{"normalize_top_k": true, "routed_scale": 1.0, "norm": "rmsnorm", "positions": "rope", "rope_fraction": 1.0, "init": "uniform", "weight_decay": 0.033, "final_lr_fraction": 0.0, "batch_tokens": 32768, "steps": 5826}
Below are experts of layer 5 (counted from 0) of a mixture-of-experts language model. Rows are named router (the router's row for the expert), down (a neuron's output weights, with its number) and show model dimensions 0-95. Each number is 500 + 50 x the weight over its row's rms, rounded and kept within 0 to 999. Numbers have three digits each.
Before each expert's rows: a language model's description of what the expert responds to. This comes from a sample of Wikipedia text that the model never trained on.

# expert 4
It responds to: Middle digits of money amounts, vote counts and track times, plus table pipes and money words, such as $30,003, 3:49, asked.
router:493451418471417466520527524541535434567543490436565480554550504550400571427550509529523584425490435527432576569526495542536469527462537520523517489448460512499523533524453523495399485465472569519444587462544407511491505636467467511589476522470455537613435446538436429498516441463502559480
down0:488515477536490471475500515496568457537460515557497457511449550456572527574545536487414427500439554558475562485539643458561526506518471479462625482547473622479543502442482474423424563503521539489559540567532501506612593524448498541501543565413480455542558437445477570586512475500479552510
down1:509460554547470523550466476500531421514552443474535412505457516584464628561515442472573538474479549524435537459570630485446455484513455452415510450414502520568531506534466414466485472605446587540494506527545483507439547522509483524588432448501551471488495464544430396465546450557461504446
down2:553520459522515453433561481575513474423445510494478502568514529444515415527510535440479504428556383462483461436488480502506459569509510510472501614463464440537530576434468535460489553527475458529458415410510495522450404569452414590580465566525522620519476500544612451454489481502548481445
down3:409435537572479577535401529443504493564464462563581501377625511522453481468528595456515533441453501578444486454498501515523426418491470605465541486422547487567479458567499529535533501498456476456495590496517543455393515470593513544409502517510524471511531438513529479558469506509515446458
down4:482420525515487507503607498409471538495547519540531407561526475480407505458497459460520529512502459652561538486514518577574566518554565457440589487469552490521515560491455572710482526499444462533445458514536447490442487451507504578468511545549517532518489500446465515457502483526563546470
down5:490511386397518503516508472511614525571515464512446565479471526435561449551524443378504565472544448495491433467440595457524553488399476552499473547574469458437526525464492541527560461570531438517503444546473528551446511465469493517504436495429544550427549509516531572409516447491603475423
down6:508406487525506488492561593495492550437486515543577468554504578499575451458521488509480576506484581521460543452521617430617581450593430470530532415448567456455572581545519489462546513509593517516472463543591468513515508522487426545536517485559566543544505464487574571467430467541511551472
down7:582441467435567543572561521541552537522360521464523526509556559577545483556549475498511456486518545548503576528489467590541515456516494493471561536498539534499571423520546417435479488512559441437468551558565483560560483492392474542616426584546538521505466528493542400492498438452463547514
down8:491495564361459489456462533468461501479475497406479519517474498455574503413487435434461525417462512540470508494558484531523484442553498558516561543544568523457459464546531585478429440555494416498385418408453475463503445409550465578459499486516532482594544514434478596518497553561441553541
down9:511471513430420514441509424515503447541503493502331469413555552595545468597461466525508484509570499501482533504531479561466485470572496499533501510523485458425595524489519564441536475412461500497500442600494521366553499531466513541482393561534469427504607461520511577488531509519569493524
down10:456600516447438430575479447478512522556554513473446574509519485513419432441495493513555520475564418498567553520499491511564448459461479471496518507520459458531448565497585650524406569453566379489464462474464578504493478458557544492511580530514495458518584514493446525471450444391522440449
down11:456447546400541570482512428522556567502576478491477526564419508541407480477470561393500575519411528479513529446505484601541464453456415543524454457516499570482453500494531435470517527534501512479526571516495442457475546449537605532497477500519471392464508599566596525572448428573469474538
down12:553452466456453591520565447507554504575505465578479522540578548464444512477588504414528451421527499534363518427524485591515461427570479486427461436537468578461537462579428516476470554510507432443483565500515479489488589548524480454565541557437486447574566512538490435485507540538449562468
down13:503480519585572453530592448529519554456453538502554458538484493406520458533555506483489513425402489495479496418441452509614516445484506552543495532506483516439471488465576546423520581493604458544512513503568506507393555506477538488485593598518438426563528431412582525499448495436486476422
down14:537492504418488492392508492470514481450480435529460537532460499452531517473506565434494536448531544483523593451487554533407498605551503531557464416573450486515471544541583478475427508611465540508520545505411485407493509443571522502516390650492581525512517527576462575545511510495438536528
down15:493547419541370403401542538419444570539436442509503343550532489471550566415488494493454503550442543527492584546471535505482530434511504526593519543465521516491507464421544523421478451526565515474565544488540539543508472503476422414510562482453517539495587536441476480560499451451519500517
down16:426483497497509436496551413487532504482470579518496452456471473451593492408501510479414467473461434510520549412565554540423488552530556567449559549588549441547481546460504488461510563448495579545522415409574489540424613452512528407463463590473487485531524504493483521552465582511499408530
down17:521550555444440464420557508567491544478515511579441512508472422530479512482451496461412414578527489498509567496580477502518420511478502421453525420464449528466600483535576431505538478605428460491404532479605588482545527557531590424455502539478390506501457499530515516479468498467541586524
down18:449564536546574533435529454532500582471400449447430552455443511502480504494513500538450447498524480534552578510514432499515491522501546566469505520500501451544549479553487413434639545502422521519508625472459470423523459527578556474504458512475502451572451531385517548541431535481556390421
down19:542551446449464456580428541519526462480503456572499457434485486471441527532530604471593497514428521415563520469454525515532429444409513504443524553498413451472375458472539510542504428539448552580460440509476457523519438486533419538528497484565545474482372450470518479574435395535502509527
down20:512538520434573533396522449467549363498566436556401500406523439550484589513500503465541521510507524605466493563464505545476453473501469432493467533411461543562479447514503540528538533526541537524506471492544512551587548428559585453531550511439504403446507447563538558531446540564523416521
down21:500497469503425527511575448591541473483411531551520494579564515535629534461517552498493545483477536419590488476531517470552463554458520466546584536529564602413525455485542464424569504509552481524481503525523515514548465467436538600422411512518453460393527451512447581545493542550469400497
down22:515447488491573476565482455455429470495441591388491439465537497517570534487381566562503442510572505489471453537492476445435435535499509429495509513491397480428529495458537459541471531514572633459590521400511480493442598464498431467524427546467457452492445527437488531478529450511448530574
down23:419436590473487440498524557444437595483491451492518544479524466448514545501460544578521454505476527546497583478582525519494447632571592514547426464390486463461530535383452411478496500490411496517451443517465494482464542494539546547537493486459481526545585468586461589488525455495407466476
down24:444479547455482490533510462413528440473415578495441512541498524465430478496544466602475548582557467550460493488517505469587554575432456405558507423462487485535469466531459499536500562457510458433472620519573438455592537529468492585523540565455495624491540454468442460555475497449430468439
down25:458537443511505501482401480571469495550473500488468481578543420491501493496475464420546589425584400514561482477505487520547559542512418524567501528612485503394422500351503519558454498570578504550467487458494425592428496431500517493433469418509528498511490532493510586530464551454516449511
down26:481523532512553525449480457536544603555409478493550463448529473639455461475504444448437476555437505524503537503438473520520585454514520560474505532424518480518552533501551471517568506514452512550389447533498537457463494571497512384401446377517500541564425527524542516471606535487605483528
down27:492495569590475581488466533370529462484478566460431516473486470401567498636484472494512482440509546514466435536537535518395434477471530484485501474498490435515530428523535448478505561478465440546498482576456518448406424496461562469464517527475584508560605458524528444493551569428445604514
down28:511537597580577498500464508468556467522530362494473568413556455527490522517475578500480492521458469501526553541428543542444438503491420625448435462452444551393578499533434494479454506521459494509498594472506526487424478565422495520482427535475514530561524536448547370536458516479492559466
down29:482481601425391525508476494539499444549509444511425478551624514567432502561419546439471541500566479633443524534473434420519484487473619466480440467561544481523473514502561534530476416472485421509498502470502503465468482461485457477572491441462491499396474498440449515608515417434509493516
down30:500552480552519531482436522481492542471496532371482534494452512543437474526478464642455470477474560487622514546476374460529418501505468448437512448490496525544544446567574462568472557555508391514511557499444505445502501455511463522421583598519497512523482566534522520621552559460534523454
down31:509494506556446522496496451493520528559529490466586524413470502485515511457489414578415411575483483444514514442519507500539615607468485494444460495477471554527491501507511505416398456402571560411446505482453554488478437463509496463455507492561394472435437537561450412390492447493457540565

# expert 13
It responds to: Infinitive to and modal or auxiliary verbs (would, can, should, did, not) before a bare verb, plus prefixes like un, dis, con.
router:488597492555478459448535476528527454485522450427494413398424456543470515489506545598495488510510514495400429549509509537525544406602530416552489541441491504478470452461523525592468466567468511530588507499538554397535484562496490404545451490505434466563556500529463475504503391431395505541
down0:486425435535581478462437480499475487485417576550505542534593555531440506483420447521432496599498548622419545485518517424546415481477496543480486511530472590460499544499448521478475615463553477441499507417446429550522514546538487466479580625491499547569452481442584498527545512492543475471
down1:534538462467406506565485505516439468496521594522443500505467461571464447455415514570480496465497478503499541335623522362437441477476513488528454477528403443525454547479508547456539408478542515529538433548549415511469514515548606519480486488541571490569552508572505434494531525500534546503
down2:449544438520541600503567466484531552432529407547493379501520517473552518471485457512492442483452547532401431460502478441442495398425499543477551458425504523540462448440533463496565473459512439415541455441460423462404441474520465580520493486502495527366538446512478499518434531529562444567
down3:483434444544507615439651523449465453474570443558499497553471496576495536454490494510569420541423506533490484517571511492597434468499462541430509492604464480499459499469543503536522454489443467454469472518526491384499490542607390489499467451429474570500522522560513420512469526480400449503
down4:447504586499515476554499445482506541492538462366487478410493547606516481526536531535531573499481462414408427529486555446488554476533504491407491524433470483559514486528514528538457452405527484484500600457477490449408511534516556392504475456463529478598505528540544563532533404479541599407
down5:507505455467559504573465477513533430509530561489487502612468443553516527526580584452559440541450488441523484433530553564505439369503529528516436498533619494469585504554535530520484513391525484485451593535538549456484441534466511595507434514460442464429453488437514455514509492534491463645
down6:451490490479547518441543569492562468501495593405475525472576508400446539461590566446497560469544604546472520513463508613506393504512532485552445502512479555527504402545429624475519575489517457493506466517517485590515591551408557477532532548459514424533540506509471455471500577497506476428
down7:580525542454603530547421485464508393409544465549474576524474532384439544489539515555576517465484406518514368550537484541434524401475498617523503478535477452468510513496445578469480430517442489537547432545461522482548521438513522486490468437438515478504424560443445448510468506492441497454
down8:485496560481570525459531475458473578455561608507426565449499485668518484499441510479504442510489533524441553519507515529464530446479479547546474523530534412444511528503411428483475574484394493387537468506392552529578532506504506467524492508464511578527487620529531485535388499437440507482
down9:497531528537494498507469435520467542420391595514519480441493557574371445439463461394497558514423526406461487434451523466423597544504503510493513523432527497519412439510527439556609478484513572535526457462527461487482596465415560515505489477458446520479505529469424453439526467480471590491
down10:498495586473495612456500445477457481547514499495478462573454479584587510617578478417481537545459485520539502489560575507485534468527479462621553484372485556499421535444469488435521552494552412513495555493522551534500501421490470543455467464475546479479490541473524421446345457470559523476
down11:598515547547584519505521477497464421494473499451457457570566490554474469533426536536539547429527512598464536475503495563465485448459447467467550513582520413572473490505591429510499520540506475504473421466484560428452537429373430464467487519518569615445525576476435476580517398528506539464
down12:501465513436464543441526523451515507485619388421521497415446479510509466488521507431502473466532433445532551541505546552463541506512507448522428522462602541446506471473379474447513505400434470585474484532508512451519504471506512499408408507479332491595502515506445526531514477546587483428
down13:549556468546433512543531485610479547484489409549473440523525591434440540575494506546465448488537441531537575483523514408541457540519557428459592519562462491442586488554416531545607548467572502541507469582598575568530519536558498492514538465541461503504459477528530448567545549508557552565
down14:437638440470444514429500488485509569543591483501508509477498435457523543495496500401488530425521434517414444436549464527513372578515469529492431575452535525478491447511503451516480526419500519544570461593450513481432432461503488533475548465581452551524516505558450434510469448571403526415
down15:510535429493551412492463492465535498515487483394461499456469479531397479425494554581600586524494552486420496597524535484523558549521540502515507564527403474520498455452459582515608468416482500559502528555421502459489546520509463394554572492531418569558483491444426487494492422511504404509
down16:581592504516553485520544581474526432447490553496489604375524480522491424494520553473507505510467580479542495502525478532581544591443478418486453473496488514444508438541441510500386521511546435469586460517481570453490526498464455458388539573436418430460537545534490488444568444413507560535
down17:536497408487538479468572404429436470496498441523505496489576460514516557523503539568577517558491482543476458469453452542695437475571588569498491501484537437525477455565506543495467578454509492554559469501496475576493547419508440398552465616533546490571475564489470549500477473549478502499
down18:501530510475485418472544524518479531519452493443421521423488588496498534517508473509448433482555571489512501481555450532565536456612528558488510465357435466443495407506610436409463523557531521484551521401569478536447468434473535512467441491455491438463475496533613526574525549416451521429
down19:516465485545433508596493603446504499443554488388459448519560425488459507584436568470479555487533541450444417523460512560579476413544463518493468414560519550482498521525478542491522464536481486590514395382455582537497543472476439505496505556480536467501465535521463572574443570405536493449
down20:445524492549527441483573525593483474556487547437536404498446603502431434501524471546428465505540502578544560654528487516498437517521507500495394425528495474482560478522538438453438492517492508409546464501485446540579504513477475584390513510384519469449525523553507481382513557483497525517
down21:413514502476453471512537428490483459496620460524530481575476491550444502404538467489527505492536402504366477532590470517490449457541549581535388455452505472538542545470506457412426401559444547477473540481426540478451554519502411450453520510427507556442550497462522536622485532481483504496
down22:428597540508461489572513542409433461494545490520460444461535436451449586482516407420467541389496413387489496543530491426431591450434499514508531515496519468493535498501537459470568539488489527475451490436529576471512483504563439390578460478550595550508492541518541512501454443489491544394
down23:499500536464520399494460483522565463451527513456484489412525509598486479478511531508475446465427435502475446460589463491487507553422410535543545549558507494464455504536473460441449484540559513478448432550508407548450435562556411484451472420440529457365491635526499486475460410531531410527
down24:550448590533476442534527543468578555413471569480496461507490522492506519495497482573452517513531485567443616541550494585516522484516411476501585480457523487495533510500420456570520570561449560566467399516466425455520495544524523535449481585416480489603465531559518400510419549571477522604
down25:435481565496363568446532485476469442507534482446374512549571509431443502502444555569579493490536453526502483521467541500592495475536568481568542490504405500588430496502485495549479422465466373538525468490449510509504448524609516504401500468480493503585522546477486463463594546552578474505
down26:434384526492512544484532424448386501533515486467464452494418553525484492579482562585483483509598550439518508546578517511486484468442480423411457581432567521519549573566525459473595502509564507525513472495491522483441472558427461487509579556464451557503502532489531431405398508496507549409
down27:469481564512445509533389555460503523592617494525518412585612555501458421520541476509484493385535497508549490543498509491552536489494532452525523517570500521463501409572422602438393489459503485393484462533505445447450517436449449473502505444417554486472493599507522463446498494487526441504
down28:473502523416507470534525489422548430513572552493489492605454594550467445517514560515574506458554471561437467417502496533573430503452533544577523423431492430465466546509466554485404459509526506524486487358605520561444463428411534475508549472525462533528513524458568519542471436467554417521
down29:560478455499445538565502517555500448660538454559478569515498501520557453597470503543510552479420557510467510550460484402502466473415551487485475524479436567437521507534509476463584441486490522438461480445571546536485563481491567574447491499475514501451508475475456498484575600442626470373
down30:534448426511525528423585504534480476565348523453471490459456505528456466550589542517401592493458542545493504459427522467515538531593577510515456504520517575499567576545417419573491587572507465523569443508613484515615488499493486502545483536479459529461469470498531401507498481500535474530
down31:526628513500522459549495527497478458516548473458480505516528437523449565536449417565503485547436493572419558479485429489582401505424530453598496442484488523457514467501492535561459473572589517566518496512437446560481365511493590445587530561463449463447522437488504474484521589540435460567

# expert 34
It responds to: Time zone offsets and postal digits in place infoboxes, coordinate symbols like °W, and word-final pieces such as Iceman, brothers, session.
router:462467409476416497555531505593508418535574526498443492514452553549511585446522442439565525443509436531491570529555439577543492469428539506554520598553499439407544529524548376533377424523535544480462506457473497572421449495500416501537507455524459530574482451501472513534430480490485535481
down0:487551550525667550533626471450521516411443449446451483506487520579508528533419487583551493459618489455535571508433501482475474467520503450459429485515522500531487493562518468538568517561486467540536583506544512569516495487454428484445511438430514533567424429568489461470460454487420565441
down1:609456530416526485434482486482523497534514549449486502464485529403479479523521478480492560511412531419454533595490574503583601506382443538474444498492438513577522455529526552488564453491437487586474508514499542545538469501562500495583446431519590558558548462594517442536514557531576401534
down2:574543522536526538467572555452519480549450497542404465552400476540482578554442484539488504463539534464436519542534585489573506474539517448439449522540430496449432477512453501462591469567539622491517504501563535457514471493501631571431527507519509455578575488542526420465586499466433578436
down3:455463539514502591391459495475505554520543504465511561497566509498534604468417485535472463516493469561515449467558439560400507582605576569537460541444491425521525454510522500471482506515520581533443520487446404504433521601479508394433502474410504447574444548571506581503497513485543500575
down4:461543479474577521495487501426391478495471372448461415511496473458473498451627461469484460524620490405548505536539473492498527469555562491513536578514445480536515454446497526568516558415562390511504542514573515485455428467468407503490514506504380501474378535457489520467510533486439465518
down5:523611446525529447525499455468546527522567556505484456506488535467502502503529468500527378469373557566555500462478515444541417523432541491468507552398464422531495517531475540570594473536422573518541465533564510488385592556481502495515516509502507561556483497482557484490625470516387497581
down6:461527445443497512547584475529592489438365470496453468540440496436445468446495434414483463553412494480534445542467359593542490550470573575546483514504438551477479512475445482515535469496535419535545424488459489596507492525450525425436535539467534562479459513440496562452462499444582532540
down7:466456576589515456415490498556352488534386460442528418555414540463560584482482516480470466553473418472518504457525540501506446467493507515557487460470501504476492481482385515497533540484358496449569449441512538523499464486394518435420526495438489527567513565555480420447472503519485466546
down8:539468510477394508546528517527462539443511426498470519506508464538520470555469507551517455482381493474424542481539494439453408510471559435488559509487519388520473485549542457425523535543576651520501569547452556471538417436391452565559463544510506482448491513429595544558503469502449511588
down9:490470533543515452514441474477586520537455551544524468495472537489433478467499437492553457475558532487534571524549529510339475550592605442502515565472484461526440485547524465495552429584559494566440486561538455458500570590444462442465405572509598543488550479543518441494506551453498608445
down10:436494503465452482478447453504438549555473562569373497558470477416468538522456479532465454511370505480427529520488549482413578477416492414477512524516512505488580460451458489485542516528471500544462445540500496496526486528459580502477461515541479442489473387414402570543539507491380388570
down11:444508440564523478437402546474465467562509480433433531525450521568443551479417588511505501463495501513569485492534447557441518588586426483526569451547481495520509479527591572418492533471523533421472528593516506441527589509360481537548504585489497445505583479494616484471497445459517478461
down12:546505483503512447491580475480487505499463360458529445513506476538505501454399533539522514459536493527453431492641521484494471479516400460525380445416550527454545513442470645438524425504463524490523549517535470515576436470498431397462470479448438521504442614488504502518515526533413500498
down13:507504420492488378492533435488556565539405483462469470524454567461526542581456473508589406487633452479452394517548450489543470427507460544496505473542500446443477561547522438534511520499526409456522417498523423463458384448523582469555554555477491478503487501531550563485432493499571466465
down14:542450426488510536490528560479491431501532500515481551539430578452504477455583548470504554504564511513497509444529514470583538526534491531546442553583470517556536507621538545575514433576490542413432510501415426519420513534571588489562430488482555516528450519444606549413453452569583466554
down15:499402487479514552460500456550601473538586465510567477435497550597518465593426519488504434429513427509497475392497443526489576501437460566529423552509472486530534466485474522456505475462415369524457521504459551507565472481441520544444554464550429537472413374475499497475521409452490486503
down16:454527484457582452504485484471448496443522522585475524624430557518512503500593447538550569470450500435436449522505551484523470531522407508452393515525429489504573558605515547582561484481547597447405492488486553540482611490460439527506424468499558487505493541533486532443487608480495518422
down17:526521429487546485469470488585389500472551424512535532499479538540448473541526538522599505473574591518508549580503547435455467467475454439501439547570563496599508474550516406440479588443488569546537457534464523519538524516546423543506531495548465483461497617548518439521495492508463493674
down18:607496491492538499419553424536492580582449464534529490531527517532512479452478496417477545512476464538491495571402491545532515473413485447522499491495537536463457532412554457583507438533415483575449537424543494558450554437499517564508502595578578572590574501535499413467457414564460563492
down19:524489572548462500474388540530549531547535506514519549393468530503452474457634532537443539518542536427535484449556451523539515441445407469507517484491449444473455613524511506551492497489468536511507521531447490507536492525540573547514590607423430449473493422373471521581439514410515496429
down20:515425478432534441542520471543468438470472426502456448576530500571431495595467507492586565552463332471604495510455433530476479534483455478530487577545500557504490474519574519510552514506452491487476515486470514491455522401538384595470422416500527545500489581517513552530576526588551515516
down21:442437504588481466453563498556442569526524480536496431455527451560572510517533503554477468577505430554556558480428498621460516501601394515515499513471493532490573495366443451497455531532413497393514537506515392545501461534479484431457482512476484471492484436528434537476492428564447528587
down22:407428501578471457436437537519447364543378476459583491552493530520441502434560568396508555591505481496511521463500568540453541519600471506483495500475496494449586493557500465405522506491489460443484471644570544532526515540574432442464487482528482541505499465481466442521532514467562515469
down23:522477525444486543496471499465400520542468464542444528456497461477460431489412569509535555476532399455512472441448557433501549586411457486603567511423541447508533432592455484446535512453458489444451497529487500458487497568486491528461467596523418533449618417474502567452517427591482523565
down24:427528525582524434456425551465455443511415482469515530530517440448599500435541591583493493505505610423461519498497511444499549519507390500554554471493464476522483488502601550474544472489609545559507495523470415500557416534448495532618499549440510524452563511514507604503581443533469472467
down25:520471551521485563471546456482424483451492511466444604509503404590577490575426453549458505557569557561473474479507502479493402546476500368519464520451487538536484538421588408451398615473562492467540545453506441467506479484526530472525419466544447552480504520451478507534469484509478528620
down26:564457558499502546561522505450462425510433456535552606524508505475557408547514543545437532483510413477553576434516434432549514487460424472527522473511476566511538430518482552475582527516680470479501501478474528509507453460461498503561459526641527478482525433554415490543566497416521567504
down27:561419520405509450429545490562519553444567413432525456554486509496455474526530416534515564448486468453520457452505560476566493486451483534434472473589597485545436565639524552427460510514551528533435463530562501485598554495502426464436390482483504486529519577557524477519536587478527499532
down28:450462444526510573414526489476542474559372487600523502519505454520589476507520591480426445503465501548590446518501460487580484589561478456548564534516449424538450423468565415483488442527466551466554381469560565498544452455555480507474523578548543530508477475498491500595536502504571515575
down29:459487463600514481532499562502531419488618469484453521516608509446538441433551506493534491463479402585520486580492465531525495474528491491514508550503538466497440527528469596461491546619556501478463498517375489569452572509505474579616455495562551572471491445555447459445472484516620494535
down30:521438527485436481502516513510460453527525433471418519592477548498341535415487458443488561421452477470423512529599569529488551515453528524500558453580539463456580565511528554493517481511502558498566503506628526559419589557534474604488522441527516557541530483474486472576467500536544527429
down31:449506508573457537436530464500492513485498459517555487503555555509490507460464515506585511494537531516564574463493490403467455519600603534550524542486486587497503443441458416524491556536552612620452548527515457459414532409454400608544458492531472466486547514434449531476550406540483569440